From a checkpoint of a small mixture-of-experts model trained on Wikipedia.
Experts: 48 experts in each of 10 layers, 64 SwiGLU neurons an expert, a softmax router, a shared expert of 64 neurons.
Training: a variant of Adam for the experts, 214M tokens.
Below are experts of layer 6 (counted from 0) of a mixture-of-experts language model. Rows are named router (the router's row for the expert), down (a neuron's output weights, with its number) and show model dimensions 0-127. Each number is 500 + 40 x the weight over its row's rms, rounded and kept within 0 to 999. Numbers have three digits each.
Before each expert's rows: "comes before" lists some tokens at least twice as common just after its tokens as in all text. This comes from a sample of Wikipedia text that the model never trained on. Tokens count by the router's weight.

# expert 32
comes before: " the", " a", " his", " her", " an", " N"
router:417455467522475464537540480458538494527501494537533555467477452556517484447563523437466522538500441477511515472461478427451484490492437515475433525450480499473466501547514488470515566527524542517527468429506555533472533487529471469477531488538562562563505477489485492485496474526553545442491476472565490568448573460429533445456463472527510490499560521545448446441490421418603486462516
down0:545507522500462512561512441522499476418429571505535506508424507492470477471461474486558522453462493562477479472553583493548425496433573511562482506580576476477451531524504516497495469476491555421448485555515435525579510450460518539465467503551471413471501491532451523549537535487446471545514483463462487477484487485474501482545469520489565468423497545556497545529520558472467562485502
down1:541442492543559497501514474511509477454520511465523534508530532546571470454491499548611517505475493473471468442486517465565435486451527489518489495450482490485519601448517448459485457483504467479461513476515508477474493458445596502484440544458480513380494548489441472466557510491458581520503453466489534511419488519520485510517501540590581475536559551526506440535479548516523424546505
down2:543461451526461450534501498482492513464525461490436460435526474436493460517528501556512528523526483497562556451495511469506508460549466540483472544485498547445452505493457494490551496530487468473476541472519595534533508517591494504478485520484563621547548479493475522513482538504554487439476572469531451616429530455445543490469496479525439470523478455462574534482466418440496533510569
down3:583441502487518520513513454526497479514519460536489505552448488494497577471474483522566512473475508534424439490513542550527462518442526518504484501564545487574485500462475468492507510426432531461527502587499459501496507503413589500457482513503513420449473498517517517529492542517487418558519486474484492320490502542500444517495514506483527480551487518522518532465503515513421572568469
down4:489498428551482462476484503535514526456475451506555479542529464506464414587441426498489435485487497508523528424507521473515564504424555482486469515452513538492565541532467476528501544534494523472458500455476429479418522515479463507509506485522534591521515478540551525538525482503550463555449467606524522637545515475506523464538531514467516523490475441520412501545467525496538479490458
down5:569534566503469476497488534486528528492541439490447441446482517512517534596589520468494481555507460574506526481503549463486406471481453506491502477502533443489542514446506499509446477523470507512527520432481555506434501583541457461443546559527569470498549512519537531583467467564535501489454478517483520550487525511472525463441419495467493513420522458450484497425494458532571530458541
down6:520454507436505469553488524563451514547499553525523453520491487479490549582503527547437508471545486447480563552504536522451455417552455547482482473482537421499494469505517584546474487531503529480532458590492488467514503568544495527469434504549439481505465477486493523486453504363522604524504545506451489437563566472526545536475463485500471440517517477429522503453520504496492486517494
down7:441446532522504469470506504542539469556587440494532550518541482561469450567440515470470483487579473476562482502519468591495584492512487537427453484460442578587511458516519529463527543503422514503453490487498535424481487493548502434523543515471538490518497431531537516493468471458517445467502514546511480571521498432519512489464540491518483505529484461412599481469480514554509445506498
down8:429459549519500487435560497460422532436511477518453467475471538491510580584476518505532511516527514545574504490528502420535460544512474469564489509469508425497458541496559497519564469538518446522564481502469437556475472537489453490560469481467359522445503515454471484511507486472498490521463486574496502597516493537522439503529440503474527538486589495480506505529458526513552516446531
down9:514539464492502512478455479524497509480535491540542541476530485494528571451504493469497476525522491585554537458420539483474539462467507552561567509478549498472457499403487475483493452442537435498417547526554490544549450553495553486510387562461513545423485533472515525527558543393466478489458529520546480534481521532440467500500535447527526457473522516415476465467516449504510505532563
down10:490512504504513474439445546488450463525470479571538465520515574483465534515451533538491437537526453537430463475497483499487466402500521581486483457508536531518465512473487556451506553527492503564451594515522541485476474541436481587548491507471593538520561539520494536470486507428461477465513556413536562492465517558496496481520485472477514402475486458558499502433423546502519524501486
down11:504473455467406512507490493497511604506533482479480487515495519477490464489506498542464472493479441471615532478434541464477551496537537474519512467455446503513521464438523572541456515492526496501480529416515506458565512464507516484502487501506537557505542522458530464483471498502489496492521568518499521665549556445423582509485531467485444433538505521537546524492493463438558494486416
down12:489461568529467531471540463473531460456440450538525553547472516359505480503481506528467435482543491516555530469476493506494525481504448560553512506568493568509512417514451462508459485517473506430434524483566508442559518474622447552541482533475542530508520463551521555520495558444515479508517575458522453539515489501451480502506497490515479443492476529479474473544534491456411557513511
down13:476556519482528496495517504569474470501531585485463530521508468598550506487471470500538418518542484447518467584469478549511498514504442483513461440479510530505515525478516501508556525480539494522603530553467455504473529524452586473551506478474537484518436460457487513472479494521481509467508478541594565479463479497528442489551501564491538431400494426456524447497527492432581477489415
down14:475471487550463461474484427578573494471493501457528473527560462526528452514433508550551459483475533474508526502503496502492535521472515440502502490486496510526495512402470537545479540563466475565482547403486515412468506491500506522493530490500488634519496456483524509490481526525454479481505523484549490576531489467401612498514562446526554529441476544498455473479524468547599484521475
down15:478511441544494478546502470459499495508562492494623503512501469559472513444473456526529577553533491508505457448486565558478474507471418538529536467491490553523505481484445448514539606448458458467475485426499548467526513485514441549472520534557502516501472460454532511584498522523563486453488503461485552465524558497499524534421479485535507413515486569499504504369523474488514463476497
down16:523554531419469574551500482480522438485523540513494571487488508484437547531493481517471534494461542560418540511501538511530470481468547451513461474552523478498505449454455508518441447441493477508549528457526446451500578471512498556439549509573509441500501484557543493525507467510541458500532562494449506332545459479507483441463456516503490534469536540520502514491541527485456469494587
down17:491467479535452510511513472540503522533529538489432554455502465488501501529591549449498438515460535524462480464476498409496495502469524490485445501505545506513530589471456489412474499510537478528566476486496491501496537485510555476445607536555549447489497556553480510481549488535563538465511452530428498338456524482446501530504555497557546537500494475536528436429510483508480476477471
down18:449471539601500458442510477484577461474493484520565464499532540578464465541515422552481420514545454456577539396485487524435557512495455522501515417490540560489472459530481484482514532536489508487490536428466566489494534566489532460539497490494539577567514515528498568417518523502499487451494535526494539538455466528488507541506426530495506493426468490501482528442519456477520469474461
down19:515448472458470466509449553550490501534504565429519500446524504438432506505472501576515487492539475558536483465496501420532493441470527576519519487559566401503470496555527498422473503523495496518600540542523487476517502553522570481440545476487442511480465470521499464505494508471554523493454503447536559492567536439506529511433558525581481442474495548433468478519513510492450457550436
down20:468502467526539505489471567490517467556524435495560539469553461500529523535524547475459554542455467555551536471474417506484501572472452505464552470507503531508493442477440528468527457524560533517506496494473546506463461440549431505486536452551573575531575544522506544507486453476584507481447466517468511589475480506423496462445532496473434508519466514443498515504474457437547502530395
down21:512488433543515541453504558501480530512501528455518503447540473477543517469554506473513468536513482505480449493503423448464571479451494504515571478582493483487508430509507504484510480493500531501541491493481575550546512498497426496472545578419532607447542502487495511505532490454492527461530477528504523679514482578454503463512479513478490539541546459391492498469471475504485457499437
down22:606476490494436518490532527493530530540560486551472528456546483452437531411456540507465521551524492514400475503464404537505491509502466460510574515506563489484505562490503435494516503473445493480599475505543527555476417561516553499493504492476583481509494500489446483578530452491520463467510580552471440454470547418500476499498502531521524502495565468474519516538473498528482499431452
down23:509464532473521533512476519524456479445495486547486492518504465479502499506464488431469499508524599568503428480521514570487456552436526464543500489479491497494595532489526560486530469597444554455515498516439505461528494551469483450495539490511521399492528432528508486502534495490478435518535455528499474586571494522498452542574490514494533424502406447453566417521541523517575509466509
down24:508467504426570523471473548571459538487485505405475479571501463445552412547535529558496537485449517496506562522463501515479460425478494461515540505515553490540529515542545422552483447554535470487515503536503475475470532491520466498475480472504524503506551445417536474508472532432518559565465477495461555551471500441521574573550463420538513488540494432495513419505518565516469527513492
down25:521561525494458460430519481520517534486526499545484507524453459516458505530499530473472499545498502463488503520489489477516437494527525525523429503482484515403532395430513499498496446552533395561533565579540503530520469446507509359462501521500468472471520517537555526478561484469469446521551429525544567571484508501445519519524555462470399527516475461515569534547492486495512526504502
down26:515453474470552538545483506578495494456564532586461523451455490475413505485556502461545478544424482487448420428530422449531489535529487459499503459481482527480486556528500486506525519451556462497566504506466493580450480480608507426494519537498522458523512511568495500513560512471519486510490459449451510500433565546457497509581537521492516531533450547558505507535552454444523487454479
down27:555473515432518484493477463478520584434462494561426479446464487493500487467481429481528391579523523525522577556513499541457451488545510476493491482531468549464526520519523505548509546481531525472477461437519521460639543477464451460552481503557492447507521483464505525561536559516545558479521501503502457444496593481444519511512487511495519512472446459533501468441572472500566494452492
down28:494449486517576511477469462505502532461567508474507480487477546480540472519446531489447457461492442524586495516493523532516515539445544481467550510451519493549530458525467493424502528420486399545492488487485522498507490471460478501501496485567474534524501475481524482535514454538499569512504506557483507688549479487443445522495489536449508483522448544411507469549590556536558478506504
down29:492460484500536516547543625425424482474518463530550519522518541527485500467524527454439588529459441555506482504500535475471460485569514495421486470518491442521537451490550499461538443462537542460521525521536490460507507451503468487439515571484524513538521546470525443465481496546529489490478521453528484536503388521438510424495515483564419532481476523550469585564517510517564492474470
down30:509517538490519500507483482443506498448492510470515479547477505555498499491433484495536456463532581484535461513486522561487479539505477432533531538436531525451523510559492492575489526530466541435471460454485447427554527457463508517572495474563435450480511479503549510532488435468397515545556500558497475512581490544532504527526494590497508410504402550510433500500537510547558426491447
down31:556497511537428499430496517522583535486542481536447487480473428474492436508457539558505507529518555428488476456518451450498487552593537562532447512485451462475481487509516544493507472511519539518517442575551459507430562540503550518455498504489489486544497539462515536439517502470480445512507493547548506427404536582536470455509466493526520551502444496543459456596477444540489461552495
down32:474595522529485520492474577497483463579452544545497470466527546525495471506468550470441505520481488523574515491470465537544502507459404477487572506482563563464531474460497556502501509564465521431484512463465485469428474408566464506521470475532548535528555455483479521484492434479513480481490533580491465593494476515441463528414522483514492497515435532512511455534471496482617501536476
down33:453524536459520477455494463556496479510454488470495479491520451512507461497458512513439520506533508472523485464519408493473571489484523498479475468550442529519456484519492522555574522527441537477542460467453445467530515534530516544461541508513573481555529422540451527544519532405435523564481498601429386462482517539560503452575500558526518481574477490528515465558530562497487500515446
down34:489482546492489485465530449572531429438425505559523506472507494489495528501482475507506433550485513557455420571470481526491543467494495450564421499482549536545536508544518490525508524505464480527553448500543414451514513494512518531500530542468469442452525410435501501483568491485471452496554499481436450380543519501463488592544490514555566583513547509526439455511501529498486503493484

# expert 37
comes before: " was", " ", " had", "in", " is", "est"
router:467511508537481582610515522505464534509428494535440465503577502499462534528471532493586489538468489531462424465575466505550476482430498415489513471517588461467483501444472524457526552531526428526499584496518477475445483453491507515454532442459486449467479494556529504487515527470568480572515520518548569513484484485430549484487567464528481460477493531487494493508468485554503564440437
down0:502489464553563517473460545506523546457460431570498537495536505470434521511473561526426404506472452504482538528495548477514420558420511550494479527511476500537524586547495509554512504542486533488482511521491510489512446565564439465445451416497488497556557495511533457498438526450492541541515518527446520496531494480499454501505466396571508531429489446530447517468496502539509467545420
down1:542475479485540554558486582504560506528535472516525550468464474605474542512518499594579602494464576537487446474490458496548489517481495464562481538435499439471473546507412515463459461430519482526521506480497512466451509516536455605491491437461536494521482488485511471507494494473540507537484543451475497491460486500520449500547502504475527494519502496564560506460409540456473501426420
down2:423530517422461524515540527459559469457475571478492474542481416562503507502535538461541463455561457539498476472472503499553564506507452420545518505451592546540465501442508523517496544456517453543507482537505547440522483542439474480514432508485503476449468529481505519489499517497540447447528536534447486504566537469584468540524538487511518491450522427531415461470510520580571453542522
down3:507547511467499449547567451526543444457544527493484501534531475503523468500536470504508546496482502517453581468372423479477535499525459496492560474479520511545443511549524441564486504453626539501499465459526497497506517490452540485549549412427516492458549527433469482493410434476530522557492477462566468547536527496549422534519451532556480494466495511508515485497470475490476477457548
down4:574515571515551496538523463450503547486546511502468481462550496473485477453493453488512576412513473507537391449510424529539494475423497468549598512471474462490551495455501431500508541549457511506495456511578499472441488538519498492587507527532497456487449440565530467483503546485580501470512493540567475522472492482468531476498518513603530454462510510471458570511430539491538472490520
down5:498420484545415589656540465446446504560471511494478560514545436463480539474500486471467472518504505457485480532543536507522448425518480477451543436499469520488507469489573440522493541515522461436509504493522556504494552597469516444547553478522466498538540473479503552473446478526510484524481573487452532478512485544513498537514447496530442473455544478502537493493569465553441487509478
down6:514523492520503518492538468505512538617438573467467591480569470538440539446493541568492480480528464498464474500591440467531497435505516525414501556484459533483493528514493468471567510556507517507527514455521470540513479536468510437503602457449510461516507478478505551452478556492566503464528517537495525463520500480510508490524546474494425431548507541438410457534502469548444487458560
down7:498489602559444510520433458481514493439530480519479479454497486502393542438476534526517537502524489528544499489498488553436414469506561473523453457485561530450485479547468481521526544561471537486546566426484490556489530550491505509532460526504462584482524496547472427493489465460460406530508480478494478434533518471493477566584485559426486528510452511481563520517543520547499570489493
down8:480421466593578503467530471521496589525451513493527532493485506449523539486502435472553512441483441498532411451490546523526489498465467425483496540474517512470522542454479523509522506573490468419516466504491518469481477473514456480571524513502457556450443446559612495471499552516537494420506436528487564498505512508529561432453549474578554560508450480460530538506505509533480509509523
down9:480537513499517515530388424529582495449467493479487478552573483565496509501502504476484558451523564508545544523488504516480474555446563465550526501500519486491471516511516508402429468523495471477549470546546528530560520541446508564521442516459487533533472531520511481452525541543556538440432475461500469495470504460416404537484472515503491432497525447499493482553562564525535482444425
down10:520504542472540507478469482484522520421475550570498532428437400490512478573485561472566526516427498524536463477432546570549500541537496461499471536473466426509527496528516451512523440515514463431482513487466449488540527464538540590433435425561521534527549442494533548570466545546488466495488467472481494540476465544488457448522487513520555487477544534561510472481449563472487472505515
down11:533447499518544545487437512493532535501544461499509495444541471409512525464516533473433439518503493502437486494545449556504550465480513506451494494516495508532479462490557520463461476480519418579494445452522402550515508469488536529422481565499529592570493541533456475490509537454492514490484561519440492487530529564542460512497442467496507573566479585490403531447430504496460513532524
down12:456462478478550486461532530548492530545486504545493541470441540493526529541528534431478525565474496453525502447484501594480501491435490432543393545534517456515532468487558533451457525466452442533511541505489424508436531422603503475468457494490518508468499514517579472438482578507489457495545509495489513582493538510504547511518525503472477481447429588533480507481499460504412534486457
down13:561467468417525526470530557467576479477451546561487484501402526568465479494518483471441435519474446509490476523456484537491490479465529495446531562500503536487468550538486469549537477543537561533551446468564560546583571512519510488459483435485505508493492458422489493467484468573555517456539540522429489481473462545469515550546515492503473492552492503515447505534513402506443444479436
down14:529556436526524523519515513500451552596582405526547544451505524618500435480512472521496507548494422514487549577440560506475550503557494523560483488521504540412472457512528498385507492488455456583511453552534508505494491476484491528428484500537488464542494451515462509460437517545524473555465511473451489478524479440518496462560452457517527533501475480505494495489543461465470507513522
down15:510553535542492449439488459506393494453502505548478433568553543470482500573543499494458504452454493509474480542492513562538489566462529429523527463504484395518547486544526528499507463607469567512526429536561492458504520483498448497473516539512529575500482465519535521440520499479528508459460498515548464500488510495445544423532427483497467509437558541578431547509480491517458542479506
down16:507527517460529443400482526521570489478500489471456413513411564493507496529499443493538487461535540508517545425482424470484524572509533467508499490534522560529521495501419545501518561425459447548478583504465502499556483455515506501525421521510522467567544525499540456579537534514468510462505486548511465610442447514516472489500481522484514461477511505471438548512442508419517532502544
down17:480468537485537521543501489535540473461499480439528474504520551517500512498479434563457449512448507494502434505527435515453525486509508554544473509611523624493440548484466481509517477458475495544527530476445527596473443512527538449525557500477606506515513478497503373539570493487536533468472520482530527395498485528528523420528515455503508513481491444521469455486474459453505534458511
down18:540520455521515440435512546508458491460501471498499551548525592507499456495526495545514487532571473527390577469524436498402477508465486465500543516530474559535457494505509490485513502475519462552496526489465506502480464515505497508463474594457574583565466542499501514529574544534492514461499518492444445467490413474462470471470450453446552530590495563479509416524483549507515442473510
down19:498462452507493490459477516613527486448542466546524522421513494484467421557503476494442515573487473534479474505472466520491481550460521446470479479504541529502493508525561512433527510509512514549550558448460477463430564478603523510472463427470503498524498390413548486447480514524528519492551503533493459509506561534531471502456492482568463413508461524525549472486530538422552535501546
down20:523504502451417516524512515523430531525523521485516589545553530492471468485521521551524557503445507513515575540467438426532502529537511550457482560475505473464498483493528463524536565456540521567501470520457460532499523554560455510473487482490560476566425516516536446461507455424550484471500465453434504522532398452452515528489578466546454495538465445495506419521510451542453559475541
down21:539521462462527466495532516535536471461496531501523476510500542516499496530511507541546479485504446551566486529463527486484444479487478474465421529572484518480534459500454528472509513458449480571483478568443604459476478490574536493491453448551436578549458468557513530436478498440542544530390493491520470494515489496530515521479528512512553559430470483485562588561443472531494402539447
down22:460440514555464515514533489457467527539533472460580503561561485448533519545569532468519513554482484476465453491544471520467447535506484492606446524495535559517550495479419504531502565476496528492538456528455491483490438437476549496549463463497536441517459480508553451384495491494510487575501495481523497510528548447562443431484445474447481562485438572468508526530496556568495520524487
down23:480500459528480534590486475471580446583446514519431534515513527506486558475477520421546482569482512511505524500511475492593495451467450518480539476486522452458561487459536520521490401537507511543475524469475424504508485457528458558576554579525450444492465523464483529493520486468476482408466523531507536506549544522426545527492557463505461422523483472576496476473457554488491526544465
down24:479450419435502456485505478517462491484476492537528536487458535438537452540510528488444502499461549472497474480489483521502508506490496526577516443465473495508503485544543550514478519486480541472515454468474554463498523470553519404482507474522529531509505470342477513517516477552405591562498490480536497542463558479513435438518540527488531524546476552472587499509535504445521528631467
down25:499512468466556554469435506488524568443446469459512446460412561487480458526479491454489498508440527522554596433537436605485533492546445521492433553518500473535481513517539530535430462482459551546423485434475509524463515502469523562484517478484507563535555496497457516528573490523472567511490539508549441550569493579459497474496506484509515466490501469502575446507471457525489459484488
down26:487486521471554484414484509477493506485513486481517628514477460480430527543492462500449543448423534518477571452501513564464451532495589413561413546524487488522538488492529555548472560474557484489444535497484506457472533473514480507442455498448535496523552533509484464408491561468492506508442589501538483571514465556448541466529466540518505516492555518453504492518515460511463475446522
down27:501495424504549464503407593511518501455513491473445464487415532469548495476491419518464505454530527478499516479486505472517466509496539499532530415474516504553452546509449479467501473479510506524504475507512537416517612529460457443503475530532515564498505489525510449580548390552451482469479457478505503518504473587491532544574518562472549490521512473537493497455504466440494490600553
down28:447525502497393469576466555466455462492508576535527449544546497422558545463494523472532445555553435513489458523484470462505496462550488461499554480505581493485482464531461499453538545551498550425532496537485520480547531505503485511438505583523480551454476463516463472577508549519541473505483481441433542491546538478503513528503492508471458481439568562534518447513497528518496482511381
down29:440473497531541518500475480470479513496499565457547553426428505580490473499496510518569540445429496566505523528497532512516518513498536449483464526507500472531555449523519532558502453515520471435516464522486482558417545569507460492458427431486482440435570408509494528524488528420429537517486595473513435460507459537511521447492539536498528486510560452485494506533587465511489487520554
down30:480462491547474525572540445524551517443551519524473554506594511483474527524493423509443569500452538517539466517492533492459426478373456543540465509503457464456466552535474527454537458490490543540502489443469517517491483494537521449511470477499501455421425489593476477491487491525507490443581466481508553403538508536471525594508543481482483506533510427537511495540553547504475499511494
down31:519514459619544515578519468560499451566508451542554507525494579541571488443503536530519499457523519497479575548469478532469456414490506477498568501484493510480582481496474518443442494505520462493487481504546565474437512454475509537505503439448433537496495470530485510484492358447479550462443554506510502488500487446548577537512516473525461526543474473484438437517471527504504507476499
down32:475404495508493476504516501470454516428493554505524473468488490477547482519525448408516475530503554557536485538523531502437417480414464427518512433533562441457484454481490455516533516509533490496528514566502406479504491512536613489414484478483530519499508485537546480521494523543497581482491541523549482541527568444475508467467493548561507499570509512487525497479521512389434553473504
down33:555511495449591461484431540555524435444469418497450512510468458560461465492472500493512517460483504517509560461459538537545496508499496452467517535456522558498468515476533486541546465500530448468505555453517511538564552495512479556439499562483476524456511493451459504561502501524466448450514467516478488496498461580443526528543540475510502441486582519527489496367519475508553564443601
down34:522560514469501530458472521575544460476552499495496513487513470457504453428487462502466464530493461479404459501424500536537479476472418523426504484495488444517496546503576584483504488508469494473514498541478434522441541564538480504496505501519483485580506475473474492445511510478433537446493469549443539512517580506477492475454556589489485517588561490558549467477529559579582530514450

# expert 21
comes before: " the", " ", " a", " his", " this", " its"
router:463483458493470412539449468476529482468510477474503450486550418503470507444468556444415481522503556531557481499494497494474502559570494499549424477425474553473496523513507470554491495535440553508488470450534551422492595418485485542464538493574535569554510450528495499458519493519531547535508507556525458550473590490495516466482483526491483465542516475509472418483460412452521502508471
down0:509469450552446520562507555527523483489449501498480558487513505482466613517410567502494527545444512535521485430495434535487529490494490456537501469499536450464506544429469472499591413533472456450458437488500446465500558492529446577414540524525494503448555523520514538521549437529508492456522518533463525572493440541513514575513502506449499526534460445477559485491509550448536504523482
down1:473508494481516394519502488503552557481444545517558480455517511488487519461485533449554490478474536505515480479573428535540499494456533501520468465518468480447579525520556450507518563464486515475412529514530464514482511412469499517469496449597480604485554527480504495536481516497524500492511403503458465632519482501542504529524438561566496463556538454535425499484467528504519487546470
down2:561540515542560509453487482459511483488407538526436548562471482501543525474489504530538509432481515453535515546500524496548474512542478615468548449551482505479497546504558526538492486498490468480469468537554495550504443545495508455517424541490520418499408533503487465422511528530443449514436489523477474435455503494538579519430568444521508503369507510488515514464521518487499553502506
down3:415432482541504439484445482521575517468517544523557497452474458538529505547532469517498580480558551492594495418448462491533473572546451514550443509447503507431498539540563481522514506564400551505428484524530484434468474427468512489507497523483465535491485522483533539537509496406475515505512454551509506548469497588510465509469491517512496432532479521524550471454474483462520441502510
down4:476529459543527481455478494460519509602590483579433522457581466474522505449567523502462558568557494483560488449501408485445466513460442505485495503527473442509446541456488523443490427502471506522511486534485563596499483476487428523487503491497430519537519514464516504502547451527547484476497449547517459517619507502482505497508524509506521544571530496513535514564568484466521540455484
down5:539511484495489535551511514549504473496543389512472469535437490460487538534452554517513403482518526452428513469467499488476526532435421538461524460469534470541489503457505494511535467487526534571526503483482429543517509441543450508479532524552476482530501455514479501487431548504536503535473509519440495636523497555430554549503428477475456470556535494524545489456471482538606546518549
down6:473524509495500477481483466507564426497481528411566558524478513503428508448508492467403524561548494530456501553556552594487448470529546460476533452384564491486497462457527460494507494492457515528483570504517484463581524460415454451447530480481509526475483505519512515546470466485545473518515447519529533485478517508533470464504468497538512496589521513540431505567500539562457542499580
down7:484490521466444461552491575509534441510506499542507456488488490447487505454473520435536508467476539544495511459464523546549549474454480560488499464463468461478568486524590535563543456493547512485436451483459512514522547507536554461454552490566484492478496557424542508434497459504523543547456490400487474558537457518511564469430473520563499415559532525524460459489523458467606473506495
down8:492495510529483500550516480484553390477585471464471432509506473451459504527521542489493546586545548524552489488490433463472481568470512457528437556434582448427483499490485479473461503576506579477557484492532512516514499525507477488481459470441482510476514468525530548536450494559502567500510538422519480522552540431504513491515447502514511543579501469457493462522440448479570413528528
down9:447511424502470477436490459516516516524548506467561495465544496426523506467562460532476574546477550439574519521504556460438536529587450499500458496467445527462461544566558523452501504476524501514498565475506567524519539546411487458499526568507521578542462550501476477426438499528497519451523481491468538589494492484488538529489445485425434493549508512544488477446460468515515463525457
down10:502463497564505554469535504536477493479556503521476452463480541554486491510521477553526572503446469423569498547412451469498489504512513499506440621512538533525535551538532520500469517515486502479578439476496456459463531535488481511501515540457528504544481478588465502487521473545522477443532506571486471526503419518453428588513538512557492449489531531535437533450413449497454457433470
down11:544520475487492582573436478475534421466488526449405465454552551509526556482503479471536447457481515552530498531433510510451517440437451467503500542437555484513564544516482474504564527479508507396486509538485480544492521448470501516607513493505525538503537479481493546547492486511491510495525473524495554600496452554408519486523496487551489420562496560514452517438483470481505467474530
down12:420536530440499432516491516524468463529460537556550526509425518542497442557506454547502470506518552470467525588535453498482513418529468515508582449483561524462473474464595472501507499467428557510457465508537518482546462561523473507454462511442478494456485455418524513533494480505521496504497537544519458432479575478537468499481459522511610552419488489473495513523582522490467522476540
down13:504476474455549486559512416450484545483543481478426480477524489508497529442525482444556561524530462514537557501544500501571543516469509441480564436537447469553495521529506478495536485434513477544562524515487536491582455527586565418508388489562480460478505497462538469484476541494486518519418519558464492574464479481423544487519480523496505439529524543448470462484520469506561444517507
down14:491448528484535468486533527498530459525508483493483474511458559487488541539516479466490526443466536502492506444459580482544533473415492479505464496577459538484451505508489460502520421532514508487449520590524493507556493474517576518492464491482487340523509516474495489512500450510492491535452548541460502436437537480491516453548576537546467496510503490539592544471498549484568607499406
down15:461456520549476513519497555554508457521532589504483500503508515451472516501508420451425503599533465563538541462451498546481452491530550450462459500457527461525510487501583422521478481533549537516470489464455450465462529483453490476527514494474520562473582481513548550452475510546547577433569526456510490597526471535552492529519385448522477491509496479448490510503486480469511437491506
down16:549393458541437465529512495568408431557576481494567488471511448519534502552470523546519514511490485462507444526521455507443537517530492486479508518522506515498521473512516511484499520457429497499454561561549515501538525555459564502476509542497537407515510560511461461481525515514410428523534525489466452475512493561519483481531510489487463531501390553568548455471476485442536509501402
down17:461503535466467533512507525505450540512511515501472516506461459574456471548483518418495510489528599496480539525537444572543439470452482532570500496486496372507507594509572567552527470436488428574461523528526506555504471468443499466549492515499462471465426477441459483491482489557466543506510471454511507487478476485515479486440516575502516471532528522475544561510481484437463487518600
down18:522488443573476481524528485544504439478431507522470521489431502502510469494487584455503478493507442494544541485462558485445521540465458536491454507511481493494509525511440564438522575547511428526468581552496472445438541475547470494424564465490504491569532603429504555435517557526528479549501498478526519570515453493463473533491439494490495405537483581448504526503540488500552506531502
down19:624483555528528525461440413508416464562492480540424573469453561476481504494513482455496473520471510490456504614494529522511474426482498551483514425512510522529437506498490511509441477416502538480529450543477459501567561491524434541509481557509485518540467455473509528520526530467485509477515544519485433474478568513438479523588528459493529469531493572540506459473501532566517491510497
down20:455505522463498442486472495465580537496557415492448539501552562423500497510442526510520482525523430524515496529519512523476461535490504464439474544529498527495501447488514477483545479501446515410480478475494492496498523479560504510496542414475568517493514458554537565596538524485387513590539564530510554429515467450499510532486419593480432486487473560461493455523546524507474482511497
down21:510544471574564467474539519500497494588448438551520493526514483510462500523525463441501471450436422544518448430588563490535561487470496497480471482413492518550489448417512482469436468471502495484452494437502509434519486532497457526473521567564465525457473490556463571510526559559520512524531499531496420489503577578476494508554527455479487512577459459468511507565523521480510507483518
down22:488532481478462508446512541480488485538581516460536496425519428512500516476548538452460464526524542501557481509463513520556365540568524486563447475515491459494477545508474504497505595505518553499477498482493458472485561505486448469532519565575509499551470523482502462463517481452522504532467490482500483468569458575550552470495476519489462529493459523540506579489377476428402474535481
down23:444484543476512481527537463478547570541510540516474529475517523498512501413509484488541477477535569461448491483471498500540556497424550494467505379457453492549468561466501465575477525487438512586473446496471473413514466510508569436472535532472493408449466501505486459497540538507484508504463529559524508488498579492480493527566507519494591462463494530531572461462523516515445571524560
down24:564481513529516539526528524516428541534484454472450443542487450535508440429501505443544525481481534446495437529487536496572542495499484538540487519493514524486461472561410558460490523546476445512624507470488515485488502447517367538531500435495562498495449424509550459579562517522474513450465505522553481451456524530453539503518544479517542504533476535474473460507460514501539560470532
down25:516489462550459483502468517490412506532440534463580565544494487476521486563537549531486454511495494417581491478521502435466532419529513516510450494472421558465427538407542491505483467528455462508499505523452507508454528485447526452465495472502516527509445552480490488500542503474503445477497519586530482504503530428538509528550513501558569520489540590495558438507449511529527596449541
down26:468504477521470449513514515495538528514533494583489503471532534428583522556513511587499484485463497494505457522485446515535509488531440526470491437532501559491520491453466465546498423529467459413493498400481431470496552477459512512571484516454582457510469453505454522537538528516577497493424515413479424455502562492519546532499537503531556558457513485501569452481527533537454553470555
down27:498528486572509472473439535552472565541501461522547518518564459508469434483538521477325471550513365497548481517486550525508535541567490509428520526458480418485472519479525495513508449506442516494473502515529557480511580547460524508482528512519493552499487515496510508459533434512458489508473522521552544555487504481507476511490523491488480477516457587516479586507469511421430480489506
down28:488518472493515527462484427504511508469501498532446486447472510510605554531475483521559530448452543510531544515481474454460520496544506501522517636438449525425483491511549436437471550493470594469529576563537539556564498460537520539515495531478516517528545492476515464492512440542520507462499522505523428483479526513436453473460443545470529439551527548544471431433481507466480482466447
down29:507446528453525400538474524489453566453572521519512502513536581446446521454550546448482488518529492549454503429537493445502487549476487497470470497502495508507425542408516494559527537526451520539545536518482529477453487444482519439477527490502478464545547533485535445495521450512467454583484553480539379500527529446547506508495430484543475552496461523498556522546497458481510597493462
down30:496510479506525558451501510469422613514483444494480540528470512556543504465482537465553443467491555453531568540491497473516487513507469560526556480529471531494509516450445523516510496499471435556535487558482510560486429475580479468485497521476522454459436513474508490519531471491472425487426530536546498370448506502459410534500595487488538547448501540499488526470581543531547502516479
down31:527553478413491472499463543533494553518544473517474460529441445501524494533501539431589527517552526502501424458480494477496476492548488480522558521558448516477528528499505514568487487561456492527473475545511459544554470451506487491444485541495503398491531429456576554430456531551460526516571461477501489440482535474500535472466496537536537560523499481460457553497403457460575436487558
down32:503532503486462510456526487462503543494454608518490515490543468496518450479523468480607559536438511467513486522495474457520472450490475540527442517508500568497421484469443538482410493561535522477479466479512470524484504499476527557499498522588514508436378498484553413528508484560482560458481521523550483405470522480532564505551560492489513543451532532553530517488506508511420528429479
down33:543513495513453494511508551540491472476577491479510565546440478505500549557498549522440490460480501541535488518455455482503433513541487510544442439569486504453523472458499501581553436443484545552507531476508480493456566554467488478558485510514527439484538569529464537542517439498495480473547546502489495361508480542581423442482481485426449540536473482498513484513493471508418460562470
down34:538510454555482472437488483460507525475517474459490513495502439487511526542469484500486560549491513525527500480542548545508483484592510414505491577509545510432461534485526533544500446580471539470468527514444464540544483498489420465508522490485495597502549448532550534495490476514473467503548476438520559570566525461618514506535410513436465526471440426501462505449433458529481498503452